Experts of a small language model: width 224, a variant of Muon for the experts.
Below are experts of layer 7 (counted from 0) of a mixture-of-experts language model. Rows are named router (the router's row for the expert), gate (a neuron's input weights, with its number), up (a neuron's input weights, with its number), down (a neuron's output weights, with its number) and show model dimensions 0-223. Each number is 500 + 50 x the weight over its row's rms, rounded and kept within 0 to 999. Numbers have three digits each.
After each expert's rows: "gets" lists some tokens that make up at least twice as much of what it gets as of all text. This comes from a sample of Wikipedia text that the model never trained on. Tokens count by the router's weight.

# expert 100
router:564488456499502490433474427503498517617430445515504472564518435486536463445586436395477496530517482470442390473428530509462487366386511431400525514475571527526478508492497471474433382585428468547489439461549524511501373497491467477487543477432382509546464510433496500514472526428429581453451415597445487459487573529533554480550448485535511509514530468582529480628493465492432600444574579454443510538434565536476400471622516476531485437380536525482438503522475524498518559493507532497549496610513479574517554494515491547550485467501436419468554512525526472531556449540439510520465422511498439480527552560418553549465568461503565522504492519420486464507480497471541465486494
gate2:486495502519439499470529554523453569563483517475522474612501465487520537455539517450439602458548490501475571510496481439535595501497481527506501465534498491463497465513524434480498406557433473494421517493518497511454471593516390491515487534522469476526407503495498406468425494555487483577502501533462508450478621588474491422440419513455502499551447485495489544586508443535553420471466491442554499500554507554564573500430496430581433578435447442477488571657566520432486533464413458581581516513596497528336408449576583463490514574504552484520433382489448571499502487482476595492527425501518514481408480564521509532452397511531611520463506519463526396468507494500536451517531
up2:502520508493491556418502554501482543507553534480525441667513544505530442458580476452578488482571446359463557540598412465483440479394520411546450527524538459411448462507556447499490416553499458529452532440522540596465515490507457532506562528542490437454488459473478449498443526501571518529474537449504519502490530582542528409533448519432544408467432553467511548605478573516453539586547578521533487497475500459461518488520462518508505485431472468487542518598477563381498551484453519566540543533523509494415434529563423466387518532491391532558485532474391497388507466477487439488549437573491553461551452556504571490457619431530548453478565505475437483500556558524518526538563
down2:544551599505471602580506523512477486476448431468540470382535558544577504436504509489495532503450411473488448492476530442494438421574417481541489538503547467501537553555472561440498509409481499583579419533416507411473505514509557429540537474534530446482444454474520525451439509531453397523522452518521550461515592428494500469572551437550499572453463580389522394549509455515528483604527505423511504487448450422647494466436526514534499373536451447529395446559588375418539440498507479554604478492540412563523413520528536519454511467485522548531498509422399492501482529537501576469497512502530509538503471581506513460515527517485463514528558523540415519472484504515604497484497
gets: " D", " M", " N", " d", " m", "M"

# expert 122
router:590483533470558419524467511483440508538473516520472431524490468520540458434557528423445369520488444495479469463397466444494443502460415501463501489417525523554438414503552475484504467533433449475600456433478501492533455425580412579465502484408512491590568543458516518564506536552468557431471529470474395461504563582512465547484519418461517544544455460545484533538486468406474538514489558509489570463469464539464500516593497519480517491467369534493361527455397590474508520525434568509480495488536514595522522476592541526572491404515594467436523508453529501488574494550486415523467472434514502466516533530477490495534553551388638507463439544499473364479454522444541494470404
gate4:529469463555472438484414458500436543462434521481526480490479418408442431520594531414526461448398442483516555415515497416568420473466404491527479540475528568441523487568559478607526384509473523490553514465478551454481429521497410466534426504455591532505586477538489496444550560517423673459492540482546554460490580481513478491496607456431483513465464557490466488510574519445525550520466515520587489531428539586443453567571543465480443594448440547492416548507470506491506450492511570552601491574528434518519466522534506440534483486470535480504437373528561567504536466444542517459516509477488499522470445504478429471572510533385640492496471554531489530507523534519555511574507
up4:615531600552512408501546495481512471576503526434459494482494481469564406473482529514503509486489513541562523449432479488481526478435392509638501493556490473479510522495504489457499434506335521509534507502457531388434447529582383458528476387472591454458546517499495458516486485505499568542597439479559547330523471460450547597537536493482506550529564514513523526506538575505581526489485482549526422496478519570489540480543502513520516582406534488500469493479472429509445515480557528464610499497494514550479409576508475398588488521445527460489467441510548521437547505496507609559488466527400501479470505542393483435501531531449588432540471564545462506520563457407503421522410
down4:530446409488460486458521563384507465466493486523500507498558526450513509501421483524460482543453536463429409534526543514488528644516504472420537507453426533502600529487470377414546460558585493462540418565528531498501471483525468477548528503537480480478484486574530490528462449496481551474446537436531428389533496503598524460511502503489461439469551471431482451503457486470470503481496532526515552474477483541458481542440537583616485424457473462391525454393532486352537476528459486542474640431470580487479551441465531501446483565435524644540520403558446471573470529529500510621445488484480459395514470516495474472499529522451518599430629454536500509574444518546448555465511
gets: "s", "ers", "es", "ts", "ies", "les"

# expert 29
router:504488470562465440495481494560453574572454438427490373489483406457500442486569521485487421421452451494417549477377524491413511465506532469507483428503504487588462468487503499598522463553529492513632401519499583462489462480454487543463505568465459485531523510407531513481479535489394498502464535578434418490424577520506599517544498491529516484513421517484429531497537406453397530569568588459531559441501526497523474503492513543502521460445455568488468456472475629493453468534486479478445450524522577630532447555444523515553383490509539433500486466483492501546469517490484486551452459437584476447443564552544582551508557410440584535484528528503481465417497483403437451407436
gate2:568494482508524547540465456476412484520452502556459602467462499424551459475518529455439491456451527570453555502492539530443567454531520465543477483549439475470514521543491473433493524465449533513509453473469498498659409519499523453513447525478483496591429527507517497604412403516517483532493509464470522490436593463384497487500497523580443542595560481606540453538519385427425450463550457422408464529513577492437439633498489427468531530501528519458512548553453482549553478508614440355506496532576461518493436506486512415601482449544539509513602540545519498547450551503557554565499467439520481438457496486506517499627495490520629531519522533432420455501468457495552455532451
up2:504547481452480508580536372542448400531544463548515608522508439545433554484530558368487479397528486586398559532561524552486464531459496475567484437491541523512455488569531419409464466552622534535559430453507551484467512492464513452487444390411470566538480588452508562479518492477403488493473418543433475465511464486442516482466587528539505463497531463464476551420523415463478515459523565460473431494563526547526398537492554497467540555555512601417463549546396516548625550509564458507520452500532546490493513519463458444556504549536563484502640482500500526567475495502498533499416500474524484506488493494431424573532521438480537439543489519438515513433490582440512507609441
down2:385527391526576559611542544481597433392582501506491597593491474502453551472438462418457531390435591519488532469454523447565482597504504479435511489470500532484559582543439498507479494464453485497597384516518472491465495481554574532461393551541539560459561421536562464498506434522436560468437530429480527474514450565491562491441505531566603413405487510423427438380538462549566482475577510433472472461524474542507444516540567482550464609488494427476559485530418544519522450525532456444510435513500489511452476506480514487560436477460486507490500517518475515533444600505401525481479552577496548482543549472584448548537496549483552580497483533456510421475476447466494470517503
gets: " L", " B", " R", " l", "L", "B"

# expert 24
router:470472489459558425459469425576450591603526420528447458566500446534491517452617464422523465465523514485478460488408473451432440504508538426468514481430473457489425408419541480404458434508572456545601453532483535434450505535525405549427506518509489456547504413495580494456487516403462582416491388622524432461429529469461556497518470578461559427600499554539502527549515485508496496469493516423388551507504523486515391506516518465437601493510450548568448494469451551495504477483549551505393469419516512539497512523530344471450476504499479525464519548542445502536548431501491473562477480436539494527491631573463509533426542483524516554564468491516428451493484479471473525469477
gate0:496519467476439437446517380568533536417570473522446509564463605522523493437562536580493519500532555460527510396503485424473488513469577514532488513414479569457509487481549530586583488455513470561587554502420536428510480476526478564518392381490583495409519459489517470424526438498570489501503497490579522469470415478558463555433533542551574487493512567516519486537487420472555550491453514482540493559448569485464574608517526583421552498445459436461413415563409540490491565531540481463521505483528523475504478531442455539516355445372467446505634442506484528455499467516558461499551513451528422540550546561531550548580498523442489487443522437570562489453528471486532553421504
up0:587607444460394533438536491489489430481467499498558566527405526519429498532472477449563461533527569521535540505627483471439533478474547471460530529527452437519524509489543423504496538466458465500506492517434444498525504469542462550431486395509448523497446536543568511540485451541524536539372453482585537463491529533478511565502509508444488442470411400530506503533553504471417549444459588511486476480462494513558434556506506534434581504471572563520519498593575614588462550563507465498506490488651488499455519501448447474553438493439403510396469539530562416486409507531392561519515463532638563452518507571506472486476496533550472397479552496564492455572409406544523576470495
down0:509489516576562565468498541491605557503508451396448511415445532560496496437487500529521497599485500551469520482490523585500623515530519443568406539448464492607509517495491507477508544698524532467514559453387537555600546466482449553467463500556514514485561496533436495493506470569490479490566532557448561457478493510527421575429484534553492500464469477559551571489508490495496479475476436509545508458521477525543513503444428464531415532575440544492551533455536601551477446451500479490434417522365576529494496528545456497465523532558534491536531486475483606484586531447523494482486529487450470546528499547504512440446574647525566452546555449531417479417414455526462386423416
gets: " of", "G", "R", "N", "b", "I"

# expert 37
router:580429451585500424409517401473519580533467532462425379501440520524518495425489482514522457437523491545453492447501565464477459486440532452524489458475490496561458485436504580521457512515527398514531486453466469473484491502594479633432472463470516478557520508379568502590531634492491550540474573522545496463462602544452504465450494457561428517423446488623448543535526452485500541543474507410415576534385522441422483464532493512547589570386479558501452486467454510499437550624484525590413451529489483597577524453526525437536447510501537491451556495499542504521508439495512443605486523456483453509439539521479554534506588450472562533501525492475544502501465514558475525474401
gate0:653450530634516455460526425454395506512499492550495432451416489563588441492580527518530522479522555539491436517577553503509412392485512449516495464426517478536493486554594490548608396384494541556543446584500450507553511528564504484488486536492489473505414532525486531561476518558524519404476564564509512576524528545564485558559406541485370495476482394432496458489522425472521517506418548470466471417524416536560459532511437499488488532467525569515460420547491390557459491573433547584515508572483567546491514479462496512544486524483528497472526537480455417430492467513469419505554569524426470476474510557533445495510495420459519449517432536513523591518487506517389448574510
up0:606461480494467489392456589521423466536545549561547394528438635554519505534500512479451508435502571444469514489482493571444568495569558422449431493569594576535496489495542408566541505400514458503503470516567455541500513530579519474509508545469372435447520483457490460613436557498459466459409514510532497526620508542566496479509469503479478520419481406452469477556453417526523551470455534440482542422529490424590461516544496514573468427480585563556425527517445407517575460489461507531467606548452502583548508443437521514559432497455556465521503483524514422495524561602516545582499481445402487472444466559481535455501519506500433534481467540543585502502451553478481442529494
down0:517448469564483503489503462531499551445583454535591436475478565447482442547513478487566473548509529483518557566499427471518560482557452495543512523514516505476444603497491472499597513424470453439498407477531516486417467543508543530550465528495467547591486601523458564509487493467560671463499494467537473584476438490490500420491492490441522479464413418478508488545491487545469483517517505640445544390539514553559499486454382568626465523449467528447448512522382430515510536498421480461557434492562533582450420435455496486492510470487458479454478411577488462498504553423502485531413489546586511528466549536578433617531539590489451494473504522421540598613437491446464482518563
gets: " |", " rel", "\"", ";", " neg", " en"

# expert 83
router:618434486521532466539415459446491433534454496490473497564483555463531508475541512493438469427480532543513491497510448400434563487433554508465387490433497436507465456382523467489499469462448400566598471505500466537555487461522425513433488501474518531590478476521537478583468547540492544414488571530429497461568562561510525538530474473476497497464443541536528506550540513530449567461515545503480513508431499506413448508552582546533586532447436521547460524433441596542470515471529529554457439453501500536496464382578514426566462418557550463502539522402501431605616439517422466555514538466486551448464582604502567555429455499419575646454473535428442439441531496537524498503476
gate0:572524474523541514631424528559532480516494510565458566447474529467461478485495500630516547500432475419522383482625431468476495419582569431553459545461475497557378447486481487564423522441453512466576428489504529505445600503494487528494600483510393495464522485508503503560437483461469514438473580471517553536497494468488487514469479459425554479477524525489452559464557466512425454533648588523457528557537578524451603482459522511510510447603532501495510486447465484541539463657448446443461536539536494437503575424541511527513426443570539561535476508449520435536400539484512498457489461456451533567571475531514446554405498440536436502432510507507601478456479532511557539455525
up0:476538405437464417434513524591480557531624616508466556501486540496560497538523572466433462575587494479506542483440458585551483409466477437497416470517464556473579469560534457452493491476618461544397525518511500514511557576494542522474473593502526487492487562465509421511484471472549519541476564519453483448595471548569519522477557560520544453491487485467545486526464538458510480459401392596449439588494505431507427394523500562430414392475469508475512527482484521426460532531521457601564513460536605489480473499513371492500519551489426504441479528486508464488535467539490491418434525488609565461433520606503465514546504447491496497519522445505439490581606473412547509568524
down0:557575453558524520510454485507448516543546456514524502406436480570531485575495555542549457440499615530509501436619477506500532440479359486546498360520529500553581478510503426485476643504471437493521469455478515528540439448485486492481449457434560502460560580520553492525567491555518472470469590467522542496505529481497413529531430495533476566536450483434471438444569502515511448518553493446443519404522516505454578528394533510516417568536595565554462451535531587576577618518418494504519470450527433513491561442469519523506447499563508496486510530449427569515514444500544619559510448472429598542562496497570549479439561487450473524440536564528550459453435474581556424440525
gets: "ing", "s", "es", "ation", "ions", "ion"

# expert 104
router:573393499599517420412496416543512478556506548508468430533400521569466547427553490482476498425495595513551365526469433529456452480473564445537467481462462521562472542508525565548509476517487461538545452478562511538515437455549436559497481457563511504551491558452571486449566535538424505498442531476469471514502534511500575566509574533484401505564589487530461545514478500492495554514492564480489528522468588581555469560580529515485528496450454465470460540502425536369509442372537581542517470481585522553504402524607410505587472541496521464499463500387486544585532513508492422553539429402535491530496598480378498498512531455511549589473509491471475430472532566463428441565485
gate3:437478445493539485554555411517506585481553623508415525451560449503499514455501517534617522465527505560588428552495500448431478508480494480490502494522491578542471434542450381462535449573460519525490529482482507523610502441551536568477591512500532546547452471539493424483470488534552578496522420494449490442499424461429605473444565521605398532516472591473575508590539519553565573525404485512493488460524457413545527484446529487500529479526505533535515513491375489435463532414558470422552529558468530438530444455574434480458551543419467463457499475584575506538465436491428456438537459579511543525528515523463438580512555458495588386534493420437576525511478467544495434443446
up3:567419508529463463515467426467524500493432481477394494513531442508433507434615521445569511408532516489520452486576482493494412488436591604490477530465480548491484494545408488520536451538547501427475514491553480599483536423541539544483551470488464509399411327474568534528486528541503522443483466507503449438539512579422481492510564623441426548481573486549499543492439489493495542549505419470448437489519455515509385455556500552502568529495464474438543578505460577528366511356487497449501486486549560433615441488537486542532503544511535477476511482582545460580512491486437501514495513536583534369588531547480508432497528513474570513487554527564585555519523509510482570522518
down3:511446449441467410510534535468588489557449568472625490465476585489474563533532517427464445551542509477397448533498389557619533519493553498414457545433608486520439489587471489509468436513507517481560552581464534517595488489454570528470490558547453525444539446455534558526515557491485556567439418536481513524423393543544472544403495625510479502594490481471529562523467442452542510466514530508489513509594470431504510441522467509481536515547566512485498512513565532397466519503423444525595467531494521440495434592550492556521561544546642523479523527455475577531472643503487531465581495553482480488464493538483547438542480487551467475387488471502518484392532486505512416570459
gets: " g", " res", " ass", " dec", " sp", " rem"